config.toml
d_expert = 144
d_shared_expert = 0
balance_bias = true
norm_eps = 1e-06
rope_theta = 10000.0
qk_norm = false
tie_word_embeddings = false
lr_mult_up = 0.679
max_grad_norm = 1.0
decay_fraction = 0.57
doc_mask = true
max_steps = 3460
Below are experts of layer 4 (counted from 0) of a mixture-of-experts language model. Rows are named router (the router's row for the expert), gate (a neuron's input weights, with its number), up (a neuron's input weights, with its number) and show model dimensions 0-191. Each number is 500 + 25 x the weight over its row's rms, rounded and kept within 0 to 999. Numbers have three digits each.
Before each expert's rows: a language model's description of what the expert responds to; "mostly gets" lists some tokens that are sent to it at least half of the time. This comes from a sample of Wikipedia text that the model never trained on.

# expert 18
What it handles: Tokens at the start of a line: list dashes, line breaks, table pipes, heading equals signs, and infobox field names like Occupation, Species.
mostly gets: "|", "See", "=", " Clade", " Occupation", " Species"
router:513502527530486503492473508500490520531522514509489517491498496455502497533514526499530539471474533534436478491528508469527514514530459505470523532499455489517518534477507490492509521487477516559466491556505529509546521487531494492487542519459474532456481499488515506499461526516457491503537505515510518496492481503490550474497452472492519521503513464505489489542494541514499518522496489563497492505494531512484515503469477506528503501545533499451505537453491477525475513465501502466503520486536529468536553476509453498530505518458468513513515505494526499440523539472495500508
gate1:530500470537581512550495503518532499492474502481519495486500539516519553482558515502484504488515504512511488506502506534510435505466492471495431503489545475505526500485440513480516538498509495492495525487495498525505543486483482501487492497518528459517514535524481524466474513477548534499513494496513530503535460518529518527522516495485487463496516484465499547524519492529517533483528499486492510493478468478506467446521533517469466511478546489546430526523510497509478504463559491488446520512522498544524495477507501513489489481478507511514503474498485498500525510510500467491
up1:511503486505507495486530512543523497473539486489422542500530486486522465560498496494545505511529497504507496477497452515487521557500541526511535514515546480496489488521502511517531485503509504523521478503523485478446461492551553484533454483490470477482499479505490476481518486521486533486493495526483542463516554485459487499506507478553529495476529527547521492482475501489506499481533475535520505468503449454481481450519501494481492509503504479532473469519474502480464496503484503510486454508485454490475508484535457522487496495543465503490516529478480504525479546482496508512
gate2:514499516485541496548537489507447542447500508495485537482502501487490493522469513494482452486483484492544512489474544483489512474496491471524458509479513495493485484494524500498515494490483504453506492474495469498456490488435495481503474468515483467494481498484491477497507480478561500483499518504444454461497523517520484532520524517462490523527472518502499511504525485503504471527456459454463485490499502523495486519560530509490551462453498525519476517542494515512538478507561537474498455519491518549520498508507514500512491472517564530484524507513513470520501469516543510505
up2:560508528523497511491495525534495486505486499524481536484506478514468475509552546490495481497460470501475460512486533535485505520491505503479525499476526509466524497505482466529490517482497483511460474482483504459499473515495494448511509485481481517436521500529497533486525513559487520513523499482498538440488470487518495437483481500491507529526562511493506533498496496501516539499488497482482475507481479497476494508507505521503514510504538459447485549543504479531501498518560492464501472480514515493494489535546487470527529497470518527470485431490525462499496501497548556481
gate3:524490564525506525483444472461520532552462512485503506524552464460507522495439493509483496507534499480485467454492500464520528455479466519499512482524494539454424513508512526498484508479484530495479497495501519517467522463488495545500480520537529527531474507523462482495500541516499502505512520501484464508480485510472486468506504536513481502507483522475513496496513558517527529489510485487547523521482493506526539534471479507520509506545463491467517479506505505459511490452492498520499522485457502503524514547452518488527482491521481483477493512522488457501492509466475540484
up3:521512513549475571494467468533467500530491490478488517554553518470525508497483493514503528490491497476463480497485498482523508470496523564478515501489506525441458521497552494511512523491514515518479468506484503515508513467497485546516523496521559536490475484495500438522514533500511486530503513539518502499468516487468479481492487475503522499492522475516502488507456482498505493506552510469524530511479546493486522494479477495514511484504505496448538466483480499463476499506501444536508534490445507502521506548455502464486483484557491495485533518504460475491479499493465542500
gate4:482529503520455444479524517526533520531473526477501489491492531535517436531530491439554532497490509525483507539499496493510463510458527535483482486487504507562462483521475480473485484526525521556509546488509524531467474477505505503542499501504463518516507492515524510497461470502464495515483546495438499510478515495539475524491501503509516522472457474515477492522506515489497494497493534493485521476497462543495517495488465484512467495495515520516515462525499488513504491469517497467521567507494467513467502537513467493503435485488503505505466493499502496468484457498459544485
up4:501496493498490512545527505484488471492504481541505545513510490524503546456479532494492451527478486481526489481470508505484512484523508498494513516493495495494539520524510552507520536465485499476482510493476511487518509546482479467467549479500524516484498526493477451509487505468478506494539461515493509506497461513489525529529523482510485535524541517485525541496491476521500492492553462512538509528477529487501540515504523528492473486502469489446487545528464484520519546495467509537434539513522564529482472496510539545532540530517513492462536492502519477523498535515543494475
gate5:527438494507524464563511496499510481493518498548456494492449476473501561488509473474518506508461526528503489489532492518517465541521557520482478514499472487469480516560482493514491474499448520472531534491473473512510495471493486505543520497493501493515484535490503522497531467518481545487520444507539493485542525481521507523465487474521526465510491478505474463469535459425487477483472477494506528524476519458516503529506472478506522526524471500540486478497488504466493503510492485529493503501482518529482518497513489490469502523465515533498511454510495465499505518462499539502
up5:499523510499514546484508506496489496499569478495479501548532495482477491463507517482494508479474520514503538490520467480501413524518544510495484511552513485468493471501497501534500500513475531509518474519488457468521515446467525473502516453476456505481510481475479485516541519577505475463447462522487504518532489527506507497504504494513461499516478506474506507488474509484521477557518498483513536452498469511488494489476468488503510468525537521496516471516504526523497492477463528479491483500492476476447476495515488532450489511431518520513483478516508480504494541512514532514

# expert 3
What it handles: Commas, colons, parentheses and dashes separating numbers, years and places in tables and infoboxes, plus coordinate marks ′ ″ and words like near, from, through.
mostly gets: "″", "′", " near", " −", " +", " Coordinates"
router:544513508542511499521491506519469558498501489541484524535473493454506540511503519491504472475450504531475499528550529475477511529508490491462441487498462514526506537520475458454536503492481486505501485550490520507533497502489483446503504484455479486515481506510498502500487526496454498508486557505477527434534504486430529433510487494507552528494529457482457485491501524506508506495502460495523485480531490504498505481483462516507475500500525518506497532503467458487507518464499458532519541494493490469493523493487483513506470464509482490502490503488524517448504498519523500522
gate0:511563518489482553527499476490476480525490449514493498516458509541532526479453525530491504474494506548488502542540497521521525542504511488495501460490478499446502534531487475514525511495462472515467496557515514539558525463510479485501521521493508524477522460497477505501533502508423503500514551485459514461506462493485502457479538534507537446490500494484498483500471504496485482496525514504513475482483506507525515474491496496497496525507509497483492507537510529490511537468534444522479505487527500488501487473501489519508536514452476503497520496520560508490471519465502541482
up0:492431545517515507475522520508481487536522557447547488470492496502478531532538535533514478490560485476468495463469503504489509490512452502484503494492499502495537497546518507467523507534562506507513500502461545483448494512491516495476478505506472475515550502527509534502540522529478465531497455493499465549468506468479496491498515487498525544497460496483479458510506473496535508493469488511495540532483522466502544489479473492486499527495494531513539503492533478517464488508469508503530513561473509471536480503497471515485497514520517474521512528490493511473523502501496462496
gate1:456511544488520539492490505505500476461511472523502519529493506493532486448491512497506530502463464482473518547514496572499482485484541495474455477500515540544479504505528463521475494510457487500535479528529504517479471529482499508489495449500475495483503458437516459507455466512530489521483548515521537477492517513516477526494535480502534516491522523482528471517496465479507524495504480566488528486491475520514508526494524544499523487498484476547502525497517455520495517455531547509515495531465460512504517517486510506492503485538539521491491440525498498539510495502482503487
up1:486501536512544520503537490505474453493509474501542492523457542456534503447536530453486492495486469506458470500482559581506524506482520472487516455499490473470455514497539486493521479507462511506506465508547483511503501507476479486515473486522490494458528479493528449486541485481549501525492535495489515443503503497509462512487537464502521502515478518464522485481481501455502477472468497524479485464503517483490496529519511504466510485549489503532522534503489484490504520491536522493498523501467476488481504501473530501504520474528557525483513480464473504510521469499460498490
gate2:506530488450484470512486502476489438487519511517498529458495528502533511508495519486514458498522464524445489452494441494476486471458519538520529518470494533521542503482531507506494506522519526529487493579500544522482513476533500503468508523523539493515481525513502493480502462512479488533498570531522488544524512504495477486531518477568534497484489508488509516482518512491484468531519505486508551480499520492489513523477522527504527529506537492458513557503464493521537521523528523493473556514536499513487507488474498509490492487496499475502483500512460477482496548508534512493
up2:514506526470492528494545560494491518509544519451507481485559517488503498447490466524492511472509524520477451527515494552514512505519516511511513550493478480473485502481512520519453480488489454470503512461470515505543504489481513489488504499487486519486478474495515478505481484510507527534468444525533492521496519560533510506498470521449481511492500504504514496472507457475543536470477492473554512481506497493478484482571512504497499467504482473503485468512485484481477481465476452471479468510467511477514508529538514470462509468447498525503474511472514516488484464536518465506
gate3:486522510524470515530486508498512502524472500514481510509477461503515450521521456529480504478516483518458522466512506461503493485489526499479492493504522485511504537474508465507482483485492484509492523494535468524512499493509490460511494447491517488482507470468474493557514492511498544434512452555478481517516522528482503503515530504492552500466524505491474478451524509532521466492469467517454511470498470538499469454543478557490485479490572469493487528490491501490503505558493516543519529518506482471550464524532479503499472501491515483472501504482490519550561490497495503526
up3:481530502527480541502476492461534517568504486493508480525494436501499512469508471509479436509550493533506455474501511477522485485505554478473479465502512493534526506525566498528502477513492513507492512521514529494500487487503473496513484468500544528494506466442521475537527502533510521530514504505514519507504502478470531524490521462530521506467520474491492465468535510483535486497502464503492521453501530514527503471475465528467470486491534475501515510500492478473523537480525497563528481503476471462545455512516478489502473474476497501496540512487458528543531487517497498513
gate4:498472450509488525522454464519462480465482486545489516504509562516520522532496534504514518480486521513452438538528436536523476536508495558464551502474499480518468522509466495520545503494509479498526514509502476522515476543479496523504475480448493484493549495466547540459525489485499492537531497483487505514497490503510472494482524545485492453535520538488483469508508510545508502491489492511504503519490505487490490490453487511512520473537479466507534498508516536514506522510512514558484521487482525485509502508499454488538509494546462467530503497493500486500520527503512468513
up4:532502501521499496489483510474510474492484503507527486514448511503459501517467518489520475487472492489510512520510538513496541497543516503502520549493479450478477509510484543522504491533506510557547511505529501533526515493494447477468458527486532488481553510473478528538546535522498479497491529477534498485488450482472484492532489508508479493509498538494517467506569506506469464522524479481521501506521536499528569454499494512532528513524493468464490459503512467512469527533500506503483534467473476442530504491518487512533497541516458479450486459515517486491508496504510497522

# expert 10
What it handles: Pipe characters between cells in wiki tables, mostly election results, discographies and sports records, plus semicolons and dashes in lists.
mostly gets: " |", "|", ";", ");", " –"
router:514529495529504497558516521451490546515498522498504548496453474437541487513533516467541523468473506513512489507481531513522505504513496491499470528496483498500504518472459474488501507500515526546520489522452517552518530504483489482488531500489472513491500498528548530475494527501483483509534524514470527504515516505502495454475464507471503552535525485480499470519512528514470539514467466503499526493501531503467532534466483532512492473563520491509486482514488488515510519455514491491585497485485500461567553500493523521481474513494450483477497509478521498478511514508486487490
gate0:493494533490481490485478513509482504570505490493504525498458530507496494540539513507491503492504485487498517504445507512506532491488493557500518513511508513424538497519499462518497531484470508500528504503487479515537528508511470482559496474523518485506454476534518464512478509524515488516546493494503448502488507501464463523522513518511505475530466488479515528516444445447478495474504495522471526501501462469469490492484569468486525538509524503489497482510496531515465481535444501458490490461521526460477459480506474520479504456523516505514491536541494530514489495493518539500
up0:497514444509500527489524524496531513501509493489480495532517494517503470529485492540521520510504527498452488522460487511481500507500501494494472531472512534538527483455543514495495442538541459481476507497558503486463498475497515486539523514500501538514518511499441534494497481493530499504455494518496508475516512481525500557482488487493451475523467520507496534516513507522499551501509495480493492493498492454555502540510495561519481471532489508545514486529478459487523514482506501472487483539472519543493487426510507494560530514546456498498526479485510486473501505506492449500
gate1:496491518481532523484477510495504503454508500481453490505548472554505477517513522529488529486496553482475510555524509531487520523507508509471529495542516521524540482514490450517479432467491502517462438483510518530538499480468533486558509506479521520548492470501511480479479492489469506457517490537469491496520512465502520476494521503472472490575470507452510501501494518527516481492514495448499503492545480510470507506522542502506492482475528511491486518490540529551514493511467502470488492498533490487503500544474490523502518489539521488476492509452542469528496525501505483474
up1:538500494528475478483486467472450514512513538491579492459499479483458491480496495504559488487469474519506461425501494505489449533510507484545453497504514526476468470495472519512514536541482550486484512508500512467480455502533471499440502512513488461455481514518507482478544535473535504563512488500464479499504497505481492507512505512509517503468508503484481512530533480490478498471506500517493465481468499494528513488483516526531518450508521496513511499494500512475493495502499498501446463505469487521505494549523518493473490513480523509501489438549494511463491478482483479539
gate2:557514504496482458523510538492535535488464463499511451514532481466491501484500523547502481498479508479502465486529515448495532512508533515508448493528503507493516498523488456507495502501476482503471508556503487491517489479517494476479498518473534482514481496487541531478496489529519504525463567493503499494521546574571490480448459504547493470506494494520499520512511473457498502535530535476487488518549535466500458499483508500513457536472495500482547498480471491479529559500485460526483516496496503481488493515491536490492503520489500506525485496486514520489555498486530515498
up2:529477517523488474555531495509466507501493526473473479502494480509537467452505511502498496478551496472507538491459531527512508477521502498487480513444543584502484468522507511552465535527495489457503527493514519532488535537498508502498518491524524526586495475511523516504475453492466513508472495519521500508462532498504480500497506515552487488452483500529518519500496507482535478492491483508491546474478504467558499513506493456502486514454518490523477539524497480493510500503507488504503482492529466482492464499529489498528527499477526507512532456440511509508539483493492510547
gate3:460496498509468506518466516470521486511522557513528486488486521454488518479532496528515485517495535443501539493492484496486458504460543510451501488504480476500525467474504496511477518488498529490520472434522464494478556484558513521505494493473505524518537479494502487487541548456498514435488511522511452507491461501482469508524469464512445527523482509491493507482494541499518519472498514492517517515526482525547539533509529541511470508524476527511500541497479454521497510557474537493501530520462495481526518496515504517474491457503506486496517499508481494467506500491522508550
up3:447471469525527502462457508513453498469529460509506476505474532497531500521519450518503510470494457494472478514477512498491519512465456516500477462460483527505501531544487485493494479522512515501458439517480520509493507541521489463504491501494533447502477525479509503516485497523478488495545485550552476476518559505467520506477552540501510465497505513479492535485522456479524503519480468497516509479489508490504484507479516530491504528482520542512494481477516514449519506482519466523517546496503491552499463546463490493504507478478526495511511508429532510529475506500521490474
gate4:504521482470503502468482517496493515502487481466504517466489487500503453441452517507476507474525496494501534502546500455539514520461474486488474491479532509501512506493494506517524518488448473512492522488521495529491477498507487526492501470461489475491500468522525507538497482565512509489515503546517487474484523471480529512482524462511548566542484487427498490542523467482498519471440526523448511494505492504479482479519478472471504462526489503493506513492500561508485506496482516478546511488475489475578476481486519468542547509493492493540502514497478522512473518477469519501
up4:458483476508501483493458529465474522468489503540544462522453526524494550475514491496517482491509526510483498564519487504506512532517521485479466516491479491502499509520546533462524482515502546486542445482481522506503475503514483515503510513523501480505498537486484546499495434480517481522491540463511461505536508524499509507531489508532483481513482531520477508487498547484486489462499538455518520507476480490563524493530506514490498534491544507493495503592515458490521500480486495517496546481511483512459515485502497539493486475520532483510484469480508500442458480474509488493